config.toml
num_hidden_layers = 13
hidden_size = 128
n_experts = 96
experts_per_token = 4
d_expert = 32
d_shared_expert = 64
hidden_act = "reglu"
moe_layers = [1, 2, 3, 4, 5, 6, 7, 8, 9, 10, 11, 12]
router_score = "softmax"
normalize_top_k = false
routed_scale = 7.89
balance_loss = 0.0046
balance_bias = false
router_z_loss = 0.0001
n_groups = 8
groups_per_token = 3
init_std_router = 0.00639
lr_router = 0.00147
vocab_size = 4074
norm = "rmsnorm"
norm_eps = 1e-06
tie_word_embeddings = "early"
optimizer = "muon_variant"
learning_rate = 0.0071
beta1 = 0.9
batch_tokens = [65536, 131072, 196608]
max_seq_len = 1024
train_tokens = 525400000
max_steps = 4507
dataset = "wikipedia_en"
Below are experts of layer 5 (counted from 0) of a mixture-of-experts language model. Rows are named gate (a neuron's input weights, with its number), up (a neuron's input weights, with its number) and show model dimensions 0-127. Each number is 500 + 25 x the weight over its row's rms, rounded and kept within 0 to 999. Numbers have three digits each.
Before each expert's rows: "gets" lists some tokens that make up at least twice as much of what it gets as of all text. This comes from a sample of Wikipedia text that the model never trained on. Tokens count by the router's weight.

# expert 73
gets: ":", "|", " |", " –", "-", "):"
gate0:505476499479489538500508507508468500537474492498526489539531488524444490525513488514480519507437545492481505556482494552474505545469508512533494526521404497515488496504479496519482482461480507539511485500467504516521446513511491518487502510466472516513542481511519477515502469512464499520556535508512483470469499518493466477539527481490515506506543487505492528504509500542490492502511
up0:467495497486471534463522486493505486549509510481517492499453504438453505507485475483537461485500506509505487503504555510510522461518526485477489510482507515479485504451462491536550499479478511543517518513428485549514507509533520547475495522518491494510458514453482496509505529493513456518545509510494477515506527479515500528468523496506525540475545506506530473474501477507490523539510

# expert 2
gets: "201", "200", "202", "199", "198", "197"
gate5:521532513481474454498489474500513509503501493483509538521477510495510499468503500507475531506492514546539518507507508528561482514513479448497533514495478542539525501446551469488529488465516519528536474502481476485531550486511499474494513503501475503497513535572506496457517449504458487517504526509483492464506487469484541534494545488495461457490526525511494515515503484473474493541483
up5:536502527550483553478521500463490501482477513524496486510448485471532501515522496501470464537544511512478534506539497505517478468498503489475538486534481495531514510470410543506494479530535459504517503527489507484468524517493515473502517485529492491480546497488567524503523491526520497478504477461527502459445521516507507494509474493469521472500458497489513534511509511507522497492501

# expert 71
gets: "ing", "alk", "or", "k", "ang", "ay"
gate0:515488525474493514537522488530487489537513487498520523492499534502458484512492477498473512524519493463486524501506576446499531495510501487494485502462528541477505471516442520491471512470517456535472502509530470502505472464507510490518517503490499497557506490522510479505490526516471518533516482539527550494516465500492474525525543498529487530473461491499490442511539527541471462470524
up0:491516472529522483468525487510514511469544523514528529533479493478509532504522512474499521523497481494498551493503515515482523549477498498519441447473495506500459510532521462470470494525500523501496472543497457503580509531571485497465476501517490532486531482486475482508526521482502466469518468474492475491512472481504515515488550466500513494503487551541472494497497507480482495482484

# expert 67
gets: "or", "t", "eng", "rit", "d", "est"
gate0:514516499551527483488512532499519527504558505496507506546519523488512481465499502481508543541489508478489498522495522534444517462498534502536492521502485469509489490441536530514507525523486511519469519480477478484491527496486529476469484492600504487518506488457510493471515486490521435516491496516498493531509516497519441488483524467502545517515514477515515539494541501489475508494504
up0:496520500511486498519512494451494502500513477509486517489479459497524494460490454499524494501492544506493497502518476468495525465488477474483463502511498496444496498512496540508473426506491486493455513518484526489490551512523487501498510508461519502485492530478474514481518470519527449514447489523467494544506458498515467493505545446510540519525525496476484574521502531461545506512477

# expert 20
gets: "i", "a", "o", " B", " M", "ia"
gate3:505515502473466485519509451479505499492501469497497478502511523486495442516506490494495541503450516483508479510523494491464516528489510500513479503507505523489511495508480489480533524523453480521502520507501603493504470482531506471516491530467531452531528540478516573474508513543493494475495490515495491466485489452462468497490484513538521518481471528482488473525455444507487491481504
up3:468493499460502463479540514481488498499516522505449475487488489450539571514497487454490467438553503533518515488547483434516503506509491491505500482484480493467537537483476479508512529498484503440479505540520481523490494543512465502527514509482506530523504485489490519497509513498517487497485496464520522484511505553487519512539520513512508512442503466500476507503484485471479493499549

# expert 81
gets: ",", " and", " or", "),", " &", " but"
gate0:482463465517502475500519546500506501542472494475496566442522481531532473528480497494485518487491527471564504487505499505485520493521487487511509473524488470520485509507539531464542506493522506490497499468508509529526497473513478505488508474476497481494520450504523482502499477471530444522500555459521487455491467522516484507505536531477520541511530549501500563521522482481486497520483
up0:497529460500489504523510489527527491501465509499492462467552493496504501483495498492542490476460502532487501523488486491444508468483503501513502490483515530509484523537521518467516501506469513493477513525486526506567557481515477487485514482469497527473544482525528486505520485530550485474454492452524511535540466534461483491509507510495497534507487490510504507468513450445467437532506

# expert 49
gets: ":", " |", ";", "-", "|", " |\n"
gate3:483513506526499496523480528507477503557531464494504493515531484445514446502518474504497480500497518472479526442498459466514513493537547508508476518500483495504525494474490431489503452489561496500522495504483511495518512498528509478515452517468493537488537531498464501463485501478509499490499510486460440469507516528525489553506478482500510492492517519496522517501527502575529505521486
up3:485485482504540540512492468526497506521492505488491507475545548511521524487457511565515546492454480525551517485510488509480500514510532500480521495515495468540521515467471530441531486504514472480522466528447481462492482503522476554486500511508523507510490463568508512464506513478473464465532482500544507507476496508514496497556474478512489516481496501498483486485508470472499498503473

# expert 22
gets: ";", " (", " |", " c", " d", " b"
gate3:529476516476454509470514500477466510489509524477523477445534459473494499473494534479439490517522475468537494490470494500492463543455516475470525500532508539525483511532493491509494500490477504488492478495498493486499530531476457470505530515476498504523548509494501512515513490529502500535474493508527495562551519499519472499524504448545444508481487531497510490547501532493520541509474
up3:545504515509497492529526555510541535492487475521474514526512517424460484491451510507451513560506488477521483529545503521521514466481482475491522503528492494526473472489518514515474492533501512495519527503477469493510477483483503522504542492434492511507508509510530528519532464500549513464508511468492492462483535510481490493501469495480512515466489477478461493452516479503491553485510

# expert 95
gets: "c", "on", "b", "he", "ol", "ip"
gate0:504482489506506545513486506521493537488464479488523504525511519481518444491504507524480563554504456498463475503489530509501503451486522536528503527494507529509511487541501501539459479503488501500530524528529476464551531474481539492521499442460480507471461478533512488539465503508519477516511503519475506470471496470508473530475490500500539478488466510503439508507510512464498529475485
up0:477492494439497545516519518475480473504496520495494524463453465492496532530479484455488508458452540481490510523495542518477498526524549528498461526494477477512451529501532529496514476544496478521522537488518487490527494499467535446517498477551486512553490531480494503530473480528490512483526535518506479480512514504520459524476497515499524507518509482505465508538512464520484516525489

# expert 64
gets: " |\n", ".\n\n", "\n", ",", " |", "."
gate0:503475545557505461513543489469515484496487516479516474512497467498524540505516516517477531472514531481484488484474488491480491530495539498509520497445471496526501514488470476509521501503511508516490509518485527495553512515532517505478496467502483523493477467519496480503520512480535475509526514523500495462475520488486479511522501452473507524488515469460488451566500562469440563461523
up0:502508508517520451457487468500547459541490488519532483530509478492475519504485471499503494494489497516465463570476544510500530503527514503493483485475542462515490491488482501545496517540475492500562486521497482502495481489502467504483488525530521536513500491462498529507496530525538504469484503513472510470535496542544521525558501447509465475543471501499496460503480491501476486492544

# expert 83
gets: "es", "z", "s", "a", "is", "it"
gate0:532467464498509510521504503491493520510502471500496487502549445495531495504523521490534533489499488502471529501492440470506562477501513494517558472513499478479506516489541558501520494549492497472508526526537441524518496481521467496467514465451490504519498490504494461521445487488503491485517521506500499435502545512503487483487497488497529467485537500499483456526500466482480513543504
up0:559532471513505524491504506480483510513490514516512494483511536481485486470522528475525512456487517498457518454506474494520535461491503480496495528502491442525471496502547426524512517505466484544498505491459481487487497525588497468470525517481496510546505503514540515482527476508516506533528533485492483502492489504514494486505480482532499475483495521501491506510523537514577515493531

# expert 65
gets: " |\n", ".\n\n", "\n", "%", ".", ")\n"
gate0:555486509495501483455501515496503500493488487485464498498490512506516475570503510488510513458469477498489503526470499514482462502465483507467470472509504499511487482506471463492495507464503437433508465502461485518509539497515502470534508441483499483490476534533523511551533523514480524548460497527533496516520526507478471493515500512469477491539506549530480485545516496504537479532484
up0:500517496484494499461526479530477505498496504499499566474548494515506510480480490503506433540501538460492522511489537501508514438500502552507490485497465488457499469529502527486469493477450506474515507520515484525491480484540506496511494510514517519458480513493566497476518458523482496479466517508491506500465459500572515495478530526507511490480552523483505502455518524463517484493500

# expert 34
gets: ".", ",", ".\n\n", ").", "),", ";"
gate5:507507519486512547566499489493549432501481483493507530499487502525494494496483476498521500491463503467496529520519513500490489493510474506517511563470460506544527497493488495499541456552500528486485457455497507490466487491459473524501566471494512477504500511517509515513507491556526493506467526506487481544496478487483496488447529503479501516473499503528540499505495500480555495520445
up5:505517479484475506479496462501511498509531474494518472499494524510430485480530494481535487506484456512463505521464489532510520477502595510492482451466488521477474509526498480542455490498495516490495491493509520463515499475528461522513507517524484501518507507487424459524472493527505505497477485484525521509524487474518490510497500488493518508495483500515514531451520497469466561558529

# expert 84
gets: "201", "200", "202", "199", "198", "197"
gate0:513472489528486510495471503497508522502489490507502532444515505500502545522524458464506496545459496524476517503458468512477537486483518483519521512543539512492486472488531534466559495518482499470525512491510524535487497493511520508493507516482521475518493528525523501497503526485502469457488512530535501447459464457513517564543486521513502491507499535492479509460540469532436490485514
up0:515500520512484455474483502508484531509534525511503558518486515471485503519504485519534488525512499506496502515526555508518543514481494519530536512490542489465518489534453522498506514550502542500471478473448509510500548483509485539525489489533501456490492477515487508496502465503494496501510506439478511490484485488475453470496537476477516511528481537508552511529496475476506473450568

# expert 45
gets: "a", "ia", "an", "'", "ie", "s"
gate3:507501482530494483504516500481521474485501516507474509478496532502495521475532512463478536490520453507531514497464502482478515489505463473498483502471475462535478443543529532548492554499486495502460519525494509537489531507490523500503488509480523512469497458466474503485508491504469539493426468509505506491525501465491494476482535527482492552545466546459551506476523523525520527494504
up3:564478469505476529499502527493498487550508481533499526522505493430449459460541498503481470486513491495508470521499491487460507516508497467533519513497524575481460546509538534500495490509497499464519542495487502479503504512545508526528494469571527479534490506489517477540509521529490487485490502514487519527518513520502501513496513491489534497500509486495507485479532464494541525543523